config = dict(
    n_layer=8,
    n_experts=24,
    experts_per_token=1,
    moe_layers=[1, 2, 3, 4, 5, 6, 7],
    normalize_top_k=False,
    routed_scale=4.9,
    lr_router=0.00109,
    vocab_size=8192,
    norm_eps=1e-05,
    optimizer='muon',
    lr=0.00367,
    beta1=0.9,
    batch_tokens=[32768, 65536, 98304],
    train_tokens=412400000,
    steps=6961,
)
Below are experts of layer 4 (counted from 0) of a mixture-of-experts language model. Rows are named router (the router's row for the expert), down (a neuron's output weights, with its number) and show model dimensions 0-127. Each number is 128 + 32 x the weight over its row's rms, rounded and kept within 0 to 255. Numbers have three digits each.
Before each expert's rows: a language model's description of what the expert responds to. This comes from a sample of Wikipedia text that the model never trained on.

# expert 23
Description: Hyphen bullets and field names in infoboxes and taxoboxes, such as Order, Class, Genus, Location, Born, Coordinates, JPL.
router:129201126122122111091094165136166143126155147119085136102144143133069162134124175100145179139134122103199144144085132118141063225096155126194177172201154139146164152173139141096162098079114123139164123106137106123146130067144085146095089109129088074135119128191106118116111091151109144087084138083121111099078169127151145113161099164127118137126133123133155155179072125193102192124122
down2:163124103137110158128068134147143092167132081100178137045086133138089093141081155141111113125203153132121178166134089129192082150168154124140156161151095152138116170211145145149129138112099059133139146107109152151161163134150131135112137090110096067102126179123102166157099112133151103133171111144091133101138165185125138192092109085136173131166150099105128106140047146081175073092127
down3:105123136106118158168172148221122163116133154113179148132074132122088150146171165106141145108169114136069085134121186122140160072147128102156092158057110122072121128070144148122057114140134126087154126107133140186147201079126149114167200073157169119096138130131108127156109095096162113120134132178095175198132139109139095141129174143143125112103153142052190159112109141132090136145113
down4:170175095111067124075192146163132126152143106043118169054103116129147086145118113122152106159148099088148144119081149129177113168161126077132138133114146127192176091154102147112111091119125143109154232139077124104159127115106131123099147165163177143118126134133153108137116129143163147137107121170189087104082105101091185154158103153148119098177143113092141097166108142118109158082038
down5:117134193152065089143144135115072093186122156115140143103132171101078143144151131100114153126151203144103100144135084130072152067130087144194131124098165136118121095172127193105103116171083151138162107127166134188123095120155145155063137062140101109090162101137090102108113116167114186112112142087156116129153153111130136169120177138142161127153208135160145114117082136055186170148118
down6:099148172109131118046131096154147166173108064156101126091142120108102116112116089155099180157167103164161113112083092115122096079130147096192094083113107192146159156165123073125119071154135099176099147121166098154163095103094144142100143107086104128111107129143158126113128117207042086140111162121135126148134100104202074069100091123095117152126087147142144125112081105170115136177099
down7:148124040106086148162089060173164110106137149157124104128095138089119158152167165107109188139139181123031064148130120091127095163086165171103106139107125107122103134124174104124193082158155098145121128155078160149149095161137095165176167165144106145127146127190107123148128148114120140120083194098114105102109069173092125136148135107108138107168111108145135166062191109089107132124115
down8:149108095060144116115128116158132088131207067163140118123133059119097026150053171167185089164132134116124140078136082157092115119123108175159179134116144212155105146129151136137187150144106121112122175110144140126069110157130138129109069160130073100102108138105173107110130130132178146105113116164157162112111159075146131121131075140114168159160133094116094147132159080130118117138067
down9:141130190190185128177135103105133111088128099135166133123092094121118106089080105158129142151145134085111127131142121169145129173189134140151099065229152142118127133135103150091169121127094146125125102165046077132124099108106122090101086080154169117191121121089178151122109140052177090118101154106151122103109133081195124097133170093146146068102181125148077141147102078136119146111124
down10:106060094121088131131150122161213116075109123159094104071178106182060099128157096153070138142128090150109078128077150089096088160143108091168147172150128099098130108134169129157158073182132168161086123142131151141117111141181083148185140144101132165087174136095097074132153121142151162143189152096137131162113145076120091098139098136112125108127130125189134080105149090109098180106096
down11:177078154131164120157117163151157128113147157130144132179108134078160120142098138093149161122103107089085140113201129156113177179130102167133092167106066128128153085113153137149182109167135177068104142101142173109147158119068158142075132127117137122170110129069172074179075129118175151190178075079116127148116050082122087092113116149125117138119090083136111100169162127152107135128075
down12:174176137145183157161122099147136117174127142098108115164199153153148157167155176107118149132143173137048158130104148134119101149136123144164122139144111178139126069135130182149147169181182107099217124147116150137072115156149114176083110125133112129093147200083185171150181107117083103159158116134166120141152160133120089067130059155100135176118153163160118150088140123113190107105150
down13:171057166147110104146119111126103160194148094155135145133123095108114107094091155119148130136144104151173128187121156152169117079083117123112173164155131116167218148126149108137092112116146161151125186161102150105132115155115123128151153107158119146168163108122150136147141131104128174175180134184180094138078174157125166140097189122117146101178090104128155121062057104139084191034144
down14:076114169127141168147101096160120077093166112096110143115145130055124141124151118129107062094141178123096112142113162103169131113105157156162145136075117178053081137153102092107116117157092125100134099156070149116107138132096164102114083153171109159170110094143128114140160146196134097122103161157132133064126210118116108174172127112121155201110178078087153192133100148062091159148118
down15:096157122119166176078151172147142090071119166064134107082109173135102157145099095147120176119161128105128118148124072147098181081114121156093136103151120085181142103085135193183112117146163149208151135115132129113075107116134135167083167164078137109139151097054133131066081174097106148104102082114152096135136135148090088153106118140085166124127125136135090164097141126153088047163091
down16:127111147073124127129127149131153177099127106105174198156119139177121111149151130074147121078049158118128122134136128063114133160125146148162126097173138111157156060150115100098127138103120104104170118173120133086174130145123116147153122115186067106118116094140062064134155108137107145107087155106138083121115111111060093106135120197099132123161117111084117170070160192130059085218128
down17:162177063115140163102128101142109153151145123119197106083148165097161164121084126157044175148159114118127169147138114149117122177133205113171169164174134125104119154162157129093091158143104101144127207144120114144144137122099110145202085154134102120094178124136131114133104115165110149110104147213112198182129097117186147088181156120151118110153170154137146167155120099174184149142110
down18:115142155121085081137109113061142137137177106116084110129110136149144128150138147162095101116069082164078143152098148069155165155121098143129163161173144187070193132120161143147114131139108121156139142140080064141162113126113131175119140133113077056130124133173104125136084121082135133196081127177122187110188109057154179126116175115141086095158136074207063131134118113132134145136145
down19:059121133134113104149123105102164099134157018154124072156116119126149139129096082126159167197084169148137138127149122138113165110195131103137119135109092178090181131196157161128098072093131099156133101108107112128125143114112095092092136103172150173148129098206152092167080109115152129106100108124101133131166154095153112185122066111098135105146131111097175165088063102063160151102135
down20:090112169114102139083149124118146119191167105147159162064114104164110118138114154114171063127084103130104123154132093135121101145125136124087100139094136110120090098080182137091107054130153123122177103139146175139118134121101137177165104169137126204099124132173190107119045120035067151175090158104123140145196111113063117132086172097134090117149155079123163110102153126143131157150116
down21:157091099188101038117181090119191089135152132141150123151148149142158156118149129071114140193108142122146118114149174069147127080086141117131129100029157127127095114133134150090133088156115116138109078112131126132181175117126160127105063125147107107100139146126104163164148177147149194153099138128117176132177132158105105177133130135102124221177130103145161092165106177104118188116094
down22:102098110138116167067138140135127157136086130070155142186062122130152100120137148143102148121117135189178136124100082156116111154159161072121120165098103138134126173086163091126150162169078131132073130118147170109156137111135133099156117130160122178096119105090152208084120129135041136156171157137072145135145127136080152125146127129113071240104087073108107153173080070113135141131122
down23:137127137146092101119129142103147105104130124152162136138212105175150133184147158130154095095088126138146135158141184160071152169111094128086129105154170125125150198105136160066154136133139134129188141132098177155088148195160059151160129108094139202116117104109141149108054121143111086114149094102106127166110194132168127120063058188154126099186098122107103153090164157126168109112115
down24:105149133184083152135096119139093120061124100146093121113115070081164119136103124086037187089134172183100068128138208123130216134119126105136185121163122109138117098127143160142164155118167089107116106128112112144129118090121140135123118160088176149080177111164130134120119131172180181097168114174173172129098131107139067165139125188158139125158130151154095130112165117164167133106184
down25:127111118126107154155118149141137128184100155097151127122116123149070107121108167172211137114103117124088105152084148216131095144143119123211162093140105139159105120135163187060163136123105142114136068104152099130070067121202147119079141145167100132083143144092081122077113130154093167143148087111109159094120084100138140096092146090145152112146142135167147143162191159111154120209080
down26:119081118151112065066136086146128148140171103124173095139126104109097088184142059113119109135104137074175146195101085184083104112138142097164112147110118131207102106064157118131147117170146092116185127124148131113149134142140125144187169070108124148094112180093143092148155146121120102126122130174150105083194111078188175132156142147152117092131064100093184068107150146144132113145106
down27:135101164145106103058175139142064116084097164085099159170120164121084128156148155117162154109125135122093147050131089108077154196106116116107123124155175038160157162153153099064099133140187095128033140128158147115086098175133115110117119096169173124167090090130145086125087116124133110114173161164125128136137086122160089159092091122109093115072098142122137158163123130113144155142086
down28:111129175180176174127118188128096136130138176099123180130084114124100117141144108099144137089130153125167129132103081126154219150065144103087188157152103104155155118139100099152151096083110078130135069113096137171163071166199108078114184104183152182146139154096139174070157131131060163099182129111111141166145127076120122125173119130126135133134091152146147153128104154093149118182132
down29:126094112173147154158164041141130151148068159143136151127141156092125100135108102078122172133117134137087142141139176122053171119113145139099152153160132123099132069115125163134096167148090166134143201074159156119109127124104117091087137088175097074114208082136166139115127102116111117137129093108122092109098211160171140144126085182129070182166106163175164130096116123111205142126140
down30:108164144124129117139141128102167088102103104186113205111101149156215116134177159107147118124129160158109164121086160143152153133134187117163147144153064169157170178104138114162107136120145123101201144121090109145177170117154093105151143116169152148097117139128165151120081147135117138100115154069077177161162149185074191066132117176163115152070172151163091125064117104100146150143138
down31:141156103140116090121135097072178158133150103157089122063111145128093112111051138135083159083161151101168205148184204107115111165116104076096119064112099101138168093091192077165141110157151138193132136104112110122154086143128098150130093143125164140192176157114091056078144110087126149111095134149147130132145078128096099121119115162123149184133116144168141146125125114164085081103148
down32:138104108069117078172134087089114171068124080151157088099135132113215165122110152096146143120053105136125122071078180138121091120096099124138176064094141095178142096167120117159159132080082170158091117085132091094144102053102104057168166117128172113128139119119146120101186106125141126090160128099094184116125126140149207107128080092151119164108132140117120153125118135152135129126089
down33:081110200163106104142105155117126110116131167110137166100130128137138157182163130126136110159099130137126120209069147113121183095068123085154123107125105168100101153149092178093097126124130071069187091159125118157123192139149150113107125155182166127098136210084111150092152084074121152108161132149125130109067163109085119112159207081118127153064109165112148155111065132131095140135144
down34:192147103064123189105168115167127140050134152142109098130157131119142196090047102132133063161110075094122111111127123150150125168142133136184084098161127086147111135102098127132156100114149109144055119118102092131087070137142160178183174171120137134182109165166183135119142133146116132100138146129161113101162128173168162081098143072177120205121112149144140099110111118080115090137129
down35:122172159088156132092091110134150126092150189122151129155151173103136115138116141112124173190136088089131070166125119146141163178136141087111105099113082163071115162116088151134148111089163093107157149112179123160119130073135136167098114093070131091152185119159096115106052169139158129123128160136152145083112095102176169108170180097119172203152130122060086179153069088124148104172142

# expert 16
Description: Middle syllables of Latinate words, especially ti and ci before -on or -al, as in appropriations, efficiency, paramilitary.
router:123092140117133186163155113093116062103157183109092154139148127129200120114127084149107146163077093084109148176098096098126153135109153134127129071107143155088102101075084166120095181148067155178179106080150108080177057146104159087167147125121156168122112121108071177153091144138156094088100122091148135135099133113094168125178118171125105133097084134140149197162137123088163149162158
down0:158127107020142098134226166094144099147087142140177128103125139081140165113109127164066140134089087116114133104123154093061109144121192105154153082105154119129127137113178132130134128110149083145105154124131115122100086166127138157232169167117128085145102201156140190167135168120097121143070121066143110107113131133101138136169144130148155095101123148093114127139199138135091155102121
down1:124112106128128148097106098114105141132149037130159157143099139162159112110161211156171102096119116093177153083118094111102052056148133100140112128130088119140148183168159109123145172145148094103149110175199171074113110170105115103133108121167111148179116136099143172090107116098156164089144154149146135107076123180090071095162116083151089112107129111056135156168100123194118108137162
down2:164117102117085123170086106125172164106110133120131169147099147111175099118139136155127133135071139101182125162121111091150122156047135127173116127098106112141168174150096089107190125065126100161144201087118161144088075126081183076163109104136167132163147170069164125116141141139103038133127131133109107164121090094096139143135061132098130110089094135159154159098078143159153160155049
down3:180174194136098112175132188130211099171065101136148125154140143118152125132112157138124134114108141128132137148129142115171155127152134133095150121132171155109086117104188121159122073157124089141152152186096153138132091109171151067138160148207121222151130132137223106050100091072130107127148099121107115161143141087117131135108134112131100105117156087184137174066127132142100129116176
down4:085126102069115111137173191125106165165147164151157048152114110122134138107129127172156136145114152119133131117143166146140102145182090115130200122118192174142167106150083128154148106142123119160142178085129137157147143201113177134165136156099156047079126166101160140092180160166147100104161177190114079164071124125187148123172117096133151113108169180077080143137154108137140125093142
down5:078065115163092077161171140128143127161090115089091137115135186145178144094150102104124125086162142089169146158173090110084090167107175140129129146122131137121089111119080127181158135117157163095124204131146114153099153132144086103214043114131190152153181135150188092119127118117117139105109111151140123163128104121092137152147041142097124098109165107155163114148121165070088070116135
down6:172118187152111138182167134129170087131127152115124131118150167093139120100199133151158126136074144156120077163132105183085119104156096094152129206186075156131134105092085124111110146137158146082156130111122065144097113104071159179080164104084134166134082128115122081098107132115126074104091110095154163094164176141173160186089156133114113128128054084167127178134127150131145116144189
down7:143081146132164114175111064112141127140144115116115174124145150166200156098151125193139133122064095107099121132105133130121107119153141087134166158097138136117127085142096136093104129110108189101132155125119124089123156158065134130108235145121151129093141174111140133151101121052168123143154131111104097102086118134138183095115167149112155065129165192146124124102098084112194182195214
down8:097173166119150091193052073180157126140123112109155154146101134100114117108144065187129136118143107105109141127134105098147176063135156154148161104151130080179135160142139140150183157098082116170090124127131184145093153101126170091167137125099186085200157111193150161170140130159144124098145127134078164090090167116145156115116166164128099118142142152114022111116115176088142121132133
down9:132135150101117127115169151125143139095115124189128154128168105166161081114169112085153164169136111113149160175159163158098191155123144077138100119127118101169115143083114119097157144104138074146174123160167037155092134118094184160158093072095135101134179131150061135083134102160118107084087161146105162158149085116063130106136069134122098188103173071178144120132161062119166152121139
down10:103157144117137071086139089112066145067142170147153089134125161120102128143136049101102111109119099138226104140112104124142121111109196123077147130125140111161178118113087194121125161131181138166169091148099109114122082108126130151109169118074123139117122071123115240117142180125095151124091120094121191153122142104153161143115113113077163126125132098143170124127174093179132167106069
down11:071174118067124126139067189148114129196112137116135166152097082097060137140168131144164130077166145167131135081071093069102117155147109098090189166128126132180129132119152154175121152084148150135122109192138200176112133140118059124132081126125103128137110085097119126148104128140130163148167134153128050163165132144066118101133179101098147145116118212136145142103088117125090139113134
down12:135131116080153109102129103168153147124116090127171167133064148161141148175069127108131095171125163162173072151140106083134152091107080130089133169172085159141140111062167144111112164156152109083151127081131193106177110108106102141165153153147117107121091195160122116149120128101066084154164125120156159112140107090100140185120123119056149105184133193091202141156135155108101092148182
down13:129100124138134094113180133140122094095088097127107061193099121092069136129156154172128158110157140137031169123132103139103154170128120141124132141182106142162204149072133139104114133088121140125138150044152167120202129160110161156106172133126100153092163147082119112096121063160131138133176121177078080113091146180126149167118134203136147107123118092129085115091105177132123180156130
down14:144136090134182108149166097130124096104189122202110110128093124136120130146145135106103117126130111106174142105103117075119125127093141114062113117147192142108134179078081161134150092133120109108125127120112060123104127107069115183097141116094134089154102111035140218139134161194157112154094165090120149183161147194140135099134127193084088165070155145145160113084082132125123107101088
down15:097177110180124119099104153094106101149108103120141146127180158161114110125078110124159143148081158200150119101133135096137156158184166206185157116150126176093118142122139185141149141118151137120135174146091170140207146147146115131074083106129106138116165134094173068113099159132100179122128096123161122142186126167124144191172112062094165090166105145125117129176079068150189091111143
down16:056154114182151098098080100090146158119096152099140122218199108123102092168052171081139084083104158120135132177132080164185092111161093137095101136095126141176171106167105114112156117120142112103108100085137094118126152085073130103050127110174136120115176119118109147154151119109122161160122161144125113172132112151148070176097120101141122076147145154099095065139130138137135145179095
down17:148131155125099162040107077133155146164125098096116152108141125117167108160177144163107103178089093094176134150129107168115155188122165128105152138106124148150147032104150141109103097137163152087171110168173116105112143129088116138186136074088110128094150148168149177165152145126186155181099129141037134052154126152087140139118150135091163147133153099161124202098117130116083093132139
down18:091166112127103114133090156123149151098106148113146124138124123089130079157113111132166118097201128155130085075160163127107177180125121096088131135122119176073156136160170143109078087085151125130105088151140160115210143120169133136020193116081110138193119129171141175112086140119095168180168159138145097148157079177131068098120111113088146119146110164183100089111101151112125133083151
down19:095137094131153170142137106122126122121117116132115099089166103115110108140125146112189099110110157113124141128130100085143101162106096147160127128082091177081168095142139140133100104146126124153091180135152107125077103161129124100160097141151177164148223173136114107146157204130085083141159141160168148101164127067134074103242097167104124160172050094085172108163155147113195145128141
down20:135180175154141094115120102126122136109111104107090100165150166123165144143096147130079148183138155134147152181130128150135118069176069175121078105157148178122133119158082145189163100136137055089137146123105129129170179060130140099142111162112110144109135145151161085106167188102117155119128178122119073148125103106098170094132159082138187130096230179052137167149140119120147143086115
down21:112127115159084134188142164119143121140179122054084131092186115075156135124099120083076132148139159161146051135126182177133108159102099087179098199153149151142107144128118076191193164112120088178137169090131172161153199119102090141086127133105196144157138093128083112116092161109137096106135153145116103125133207158149165143134150135113114116152102147116137101159156136096080096111119
down22:075117096157100102073097126135154152122131181124114140149107167107134175088129129126110105145117129115114132152119151101099145093144114102134130151098147110132132107115136196120153113092175137193092191147173102137162119160074161107195144101186116130102123166153160107040168118046116105138078106142104098093164179122177136151156152118053152135177069137158154094110103127216114128182148
down23:038136092137151123163136132150101123118140137078092120187132114145124108148093140116090123171110106112144145131146173078093106118133107077085103109114162115172090055067143056140124149140112132101148094160069192141118100154101146090079189072149175120153127106127132179153097121117136182134136115167132126071095133061079193157127154158159112141137114144124130066183189160149108121147112
down24:191160174098147132130132124140094108143134132117174158142099071095110139087171130096129120159129151180121081118139057194116205131157063093160115109147141079111186153090157153155049142136152132042147169152158170164113119046154115169159110118118137116114139112195137160104075173133104112131106173155146121101128148147119169091139174135121131141140144098134141140162135167132169121097065
down25:165057106114159098159173185127161160124102129166145183136134121086136145108168119124116160125146164123144116103136179110082117112119115113162156186152121201175130091149156168125109099169139157132120115126104083109135104182169152092103134089076103127064108143146211131063106112128134110126124132144101076171121090180116147166062130096140069136119098096170071078143116161119078141179075
down26:112132118150106127173122073084170193082154144105079160159109148162136112129081076109171085109119123158087188168099155135139163108112109186140140068091071167141169103131113090117130123127083149138154136111123084126127087152147121113156140052111116133136154117134232130114148132141166111101141094121160135150080167068107151109108097143121144127036099172100118147106192142122162102191110
down27:056135163128088160128102107194156099189105140166135204105105097128168142084065134124095110096107172073137175132053123094164127217078134116101129125094126165132136121108127155158074175110130132152129129118144066150119113182173138163075156131129130153158082141082152093134122086135108128110087161110178094146128152137145116114130102181133157095086109082158088095088148153151117093133085
down28:119087148134153138135154177106136129067101152159112160085083124168101097158121131132147091135097166081117139096135105116180143100082147124077149117118160159117089164087146098115146116075072045087156163150126117139080148115177096179148085052165166099111099121130102142126151143081112155079097070133111157154094094102131081129220148141118099113083161134074137147106102114083122072122168
down29:146113173147122148140122116186093112091128127129162171182060134036158159147153125140122116116115146104083100138108115108113115111156138169098184160139109150122159127165176065094086126118163158137163103092124113094149130156171065156181088123131153107090099059079113074177142191132138127188104114109095102167090091166149137134140219102159114164123110093116090126111126116080160115117085
down30:145128143103090108132176113174106086088084096121124170117139147150119135105161110101103090110093116090123113130125091111081054113148141112119109139140117119165130082082101124129143075095172124146111142139189104125114057194165138126140138085133159132098165131146167156092132201155080164134171110132175098086152119092072084176144149142149109145071104109027180142191189148140162159131120
down31:059204176143207092129156115091090129127125098101117158092136152123137187140086124119123128094123110121128180147111075117142102137130148108125104121120090109169115206104096144115103042075147125142128163132063091120150126155150123097131164138070161145133157129073169145116142127140139072138157070121107125060107051181158113122073138078122099115078119080117082114151124158135108147170117
down32:089107151121155123118172079142143115057140050070092143111152133119134117121129104063155138126140118155089169124111131127149160212191121118115096156187145152085175174095133118098133149134178165166182134160192118149134101172166144155143167116096145120121150108128084090147032124121115115120101082077147133085101186122107112130104137168129142126116103041176145133134166162111117127129174
down33:111127091146147136130138158107214118086156118114087098119156166142075136118117134132085114087073100139108144154094188149017166084115193133128105101137081119139129124098094089131099108138123163134091072145147152141091164182134135100146106098130133169112110159146086095107155109194121136175191141094135150105151151152141184131141087176101202140127093112146149176129179135062166144120108

# expert 11
Description: Places, countries and states, usually after a comma in a location string, such as United States, New York, Uganda, England.
router:111146146074104139147106136114193126075119107113112157142125135110053163149129136152161101185116151143100167126118097155110142122183159180118182089119105185133097138079087141139162152099127095120132146097171104162099174169122093200093127177104119115094149082097149135148145146183151120141175091141161097126136146159174204144154147150196083184174099134112137163118128130114089057074086
down2:119117124126060054122099076072136130106168129095137162073176106111143058147113132103123136085153145125173166105163091063094191181165168123104142103116158156125124097118092148123133151109144074089124108089127125168126118179145099116149132135107123138146160144156190186139142193133111160160101142192090137110122076120144101184116170178103143153099164109165168093170087102133108058124122
down3:135135069125154162112126092092146131120130182052158112086087141133145083181129176160192108077114112152175123138137159161122057154115167126121146171155163180169093125150128142121144191141110162095151125151091165093167092142138152164162221085101122158171175186106070142118116157156230126176103125148171191124126141139119136121139114122135124075125131109115138090136132133125112125120144
down4:122113096144095149171138076169172176139175089101125101087172170123138119205143097104132119161066065105131167103104134116097090136120126112154147081108097095071096056137143160128177136093100099112159139139067098102183110107097150132087174159136137182097162127139117148095149116135172120111155080077110168161116133150116157172127137193143169168120117127141094146166136113168135108212179
down5:110163084111081192080128167142184145103135148146070135154136098124070129179094121160136053133161121102105110047180157128143174096097114217098174114133159137089167135059087107154199144149148100139126125131147139128129155136093114128136092120099085107170180078189169124128145181173142127110104132144121147088145206111151109133131164096106122139122141147141097112109073153112119099130125
down6:149086130135169126101169083074111049169139096114092202166154133130162159129100174036103137151141105099162107186106113119133090108137135103101126088043109204102152102141179100154063081153113107139129128132118140149077154156135127125125192146131171117131153151092122132119109136129103175072126137109138144077093158093092176134125123140136167135188131103174110109156159078093154104125155
down7:135198098122099133100133161086074150126130154127154120108152125133176140138133159129157123145076118151167066154161241073132120117096219111079124127099167112075150177205189156064122143151157101113102114116119120111125124138101176145109101104139126112168120161138143143185109128108139123158109129183108199145127135068151117116115140084079130107132189136145148144179123178104108131166139
down8:089118131113123130191148176094186108144069073115126150075162097129139158097077162119090156213115135127139163134063124105147154136096087073167116110120195143116106080087172101125172062159112089145152114114099133108143140094141102167161116140151146145146114069109126119118143218182101117123110131150094107130161097143146119103058113188174117115125123113123146180112103125147114080173173
down9:116119089111135101143123119180158136138092116134112114190109121119143110138191140113078131127168105138140162156117127085138112157163156113078166154170146108079111161186124135129171130102125144134123098153131106183093077093105116111012139129176147087119117141119160151119108137129188132178179107135067124155116101051129104087124062093173119116157142073198172139088110069163107171095100
down10:122130147160101090127123098143203160127042164128154141127119137128171117155108169142146124119098130136073114156184199078132142139187133125095080133145157167083130141037138146135123115095137065080167138109146163152119140099123097084145111076144120083122116123141157095134086150164167131163117170138119134152133118170105201109169055131065122135164114154077169139155082124086091071116112
down11:147149116122159146165127145161081129116112167157083085104127093171182109107167060179095103140132143112155115107120166124125077151052154120199109119148187182157139104195133094082139123106127142169139130095127094182157091144093203138120136148153138116117117105072100152146180087032127116139127131180090125111091142127074110123175095103079151095146151114111129152076139165157133164154146
down12:166117130114156131141156101188127145120102142130129147108097105175152082101077076186154044180107130120136174123100114128107127083113144196144162115116141061127111099130167123167093131075132153144127161118115099111147114137102159122128190210176125130153114161057135084132082105096148086138135070151123090078144148143043082151104129117134140151141101133133142073098116167112184158194147
down13:156100105191156112147071109153067051103117115124104086154117113062118150150135177180103128151075119176143105120119170152115110106164174056141155126159142179120159146119099098072116110163146150106167124144123103101124158115161124124098171172147138121155134146092086126133155153111052061154110165096054136071180097182189160140135122097147151185162105145133142141166112122151146160110117
down14:148152042085070113133178145176144127065103126147095161163094141092169129074131062087066079157162129151155150123139089117103120174078114067162147146099124129155131126186131096139147110128126156176086110129144110154172116120084093195188124138135129108156120161103074134106101120148095097171142103167106097096175134140130134148109134129120149083101130073150134118194133169123139157145210
down15:082138104172129163165106127185134145129118105106071088130092141086096146096117113082131073130123123115151133099088077089177145162189151146163118042094127139114185103148115091167160121097141110127064158193142155124093177102126060145080150112173132135120100134062154184102108107138155086157116125130088102195146142118139133069150189112157131152069118134083153156121100108163100128140098
down16:101119112074103108089118063100208106104152065144092108142160118091074135146105185153148123115098140134169145085101079110139085145206167083094136127135168082104164131070090189182129118074147119117141126155118127210152147147186107175114106125125077141127137136182106133139054152122108147130162129112149081130130085146123148118185098108139115128156108153141196100160137158081128115123121
down17:163111136148187135141149085081155166134081110123171079068136150124142130111083167137106128100128121156174077131134130155113108152168156095128117126132099161144085149143122136163113148083120096174120054112190164074130090174172156141215123122083052142059166173093146187134083176120114091134134157098103141130085123149130116124145170135110103140106063134149119172152194133122088146170123
down18:145151084096080149135124174094099125145159175101175118156181092142131121127155137106085184068161109142156136111102115140081151039156172170137158154115114119140127133107130138135137161100112104130208123100087159183128130109136116087228142122139169091127131079104092121128105135121182136101182140093127117101152131139178111127080117133068068133192110092103115147182129078096128066163146
down19:103125103130081116102087124201174141110139136124158158161120148153102163103067152118123101106112146121128163128081100085136089122156166102169166158146148119104128123107158162107113111107161176107114190089142108150155080101047113129214169136086067130177135105131116169147130150147121105122148156178225107185175218082144086143092115128107175120088157123112145088162122121134109114122131
down20:132161134147127163126151148082089181122080134102085095181172143092059124117131166148136115081175128164082117075152150129135099164145142176154156119117100202104099135060052135093145108141166135157097107097160193129117143127132153208138102126168132123144141107118095149124096163156087147122162141113142082119169043095148146128137161079074123177162157185116073101112139128120095127124090
down21:133134140193173064136133107111096113099132160176164170122124127125161098133147131077158145154094127111162141076164158125131143141144131087104138132073175180130173106158157151133166154121198153122115164122119127159123085128149125171082112160081100129125083191217124120118106178139144066151088132097122188131199156125029145117134101152125128094150158078091112116132137146131113097198094
down22:092114126112137140150068140085156114140122110101134147149153128136139060105115166097092091100146134200077132174144079092175151117185127164164159102201075138103108139153109150154058133117176136136170185120161120121141115071170152127127121137055160114152139085158119130121148140124176138138138063137140191126111116152099171124100204116156143191177144139102131126170115158139084095188081
down23:050125117114121137131128165123141165101196069107131093180106180144162134149076194115200131181119160066112136116118147146116100160182152135119138144124105162161158177144131081140189098164167172116174119085120116139131083085123091198130153130101110096136088128184145166139081127158153131110169141140139122147151099065169107107102161167084153093158129158133152173127128169147138094194126
down24:136212160134105158166094118110141130177197136115146134140149127081070150123116150165122108120179116137123127090118098086220111148170116121133198189170067122128158124124169206136130062147098113126139082135180139139119136072085120144132135045164098111184115135164156127130109151214099127132127146159152107153133125166134124138133182084145122143145145142088118117136156163099096115142071
down25:116084107123100154153104108126119170136145131112101099090083101183150111161094184143146115098158112124111136158149182107084093132139149132096175162153116120127116156117090154144117139181186178136143055145099085147079116048085129171185146138110172135220168154060148128149150112141099132116091086127107146171123106125101155106110133179121160122088124188070128131159130095065117121191170
down26:115104185074100134084064064078124124136088125086130165082126137115130128061094136142152106142156123110107095140102100176133156141142163109099131166155135086143067176108068119143096091145123100162183092126130102188154187114140120160199122087109122139136146096102110088162117139150080192175148151171157161130147097101130083138125143077137129108122082140089129172169086145140176165054134
down27:131125099098119148149111104147114107103086146135155103107141107134116143087169160096144121133188100158142166115125090120123110146052108087157145064126192115122061128159134107147145135055134100109097175117122136148115129137206145129160127150132037166148091153180093157130120130098113110067131087167116112142130157125097061136102143165157136124043150111152197153131145155104067084123209
down28:147087156133156164159143135076099129098102128114142136107209156174172170089105134121117129061140150115122093132136102070080135127100106122107101108171163164188152102118105140153100071119110109155102133170111157152166132106132126114181106120174095151101139126128144188113115118188161136102165085113094183134133109109075091096204119229130137171118075128088080143106143106063171089126135
down29:139130114131154135088134135119073093073217129089134090184162127150164101163128133160121128187145118109064142073081133096166122124093170127149147154175055117166100130140131075126131115122128145147148052144134178141112145104152103160109126152109092109049112176104108126119148158133130110168149119069127085109077143094125105137122156134112101064190090130184129157092155150148129208171105
down30:074167167061116142124122168124155083164109120177122119126141136118060114127125110172171079183102189132086146123158100136070148174123116135169118165151141146131140128115149160153202075136095120135181102108185144178107106134126142162085152104105109044141138144085104174100078122176114148107052127155155098119181105146118118176117126164075170099163123145091133163133122115173135085082129
down31:161180107118075125137216127108115145172105109124094118164137131147168125082156084140167092149145119145161150106118140140153112103169105107124126126049122099179101129166158121148157133121127149118119168154107184166152178124097111196068138073127170112077106075107164122155154087093132098121178117088161094155106103144107094068172091164120126085077188087146130109096066107169098128086162
down32:108120092186092121105142045139128102159108167161112060114145134096147102180103125168138128133093112121162160139174088116171087087134211121101132169120140095105151081107110148057115123162156066124117119163105163124138114151128157162136116127171108150177076172168150153178120162157129072134113143148148135106160097133118082144147142146109116166081102205106108135074078136169145054124081
down33:162118133167146118158123130136159121166178168136143113164082103100157148132104132168094121120142109184128151130070112153176172152125114080173089114163145095145195156197142162116113159132151140125107088079097134118077150111160167190151139198077130159089066168120154116093140110119133122125087134102090208117166161208125150128108123144150159066115132132154116088116207163118073127141096
down34:131134173129066104117094058141124116115153184162109135091181153073131137109114147125141132110148068118176130029159093116166161177171151097117174102141132108129115110178139180146116083113195152158134099130124149184139119107119130147066125142120160180202109127117188150120113144146097125114138074198148175154153104113127127129135161142143131136118104160163144103083099171129201067147153
down35:052136121166141063150109118101109129108156164141125105168148100154124113174199151135103182170146146151143097149201153111174135140107094177116098160150112167176193159111121150130088168138093141106162145092111101108151194169120153137167057155123135173170155157141159134047104127166134126146056128120113092171155134085179100133141110168160115153098073132167111133148168135090094149119133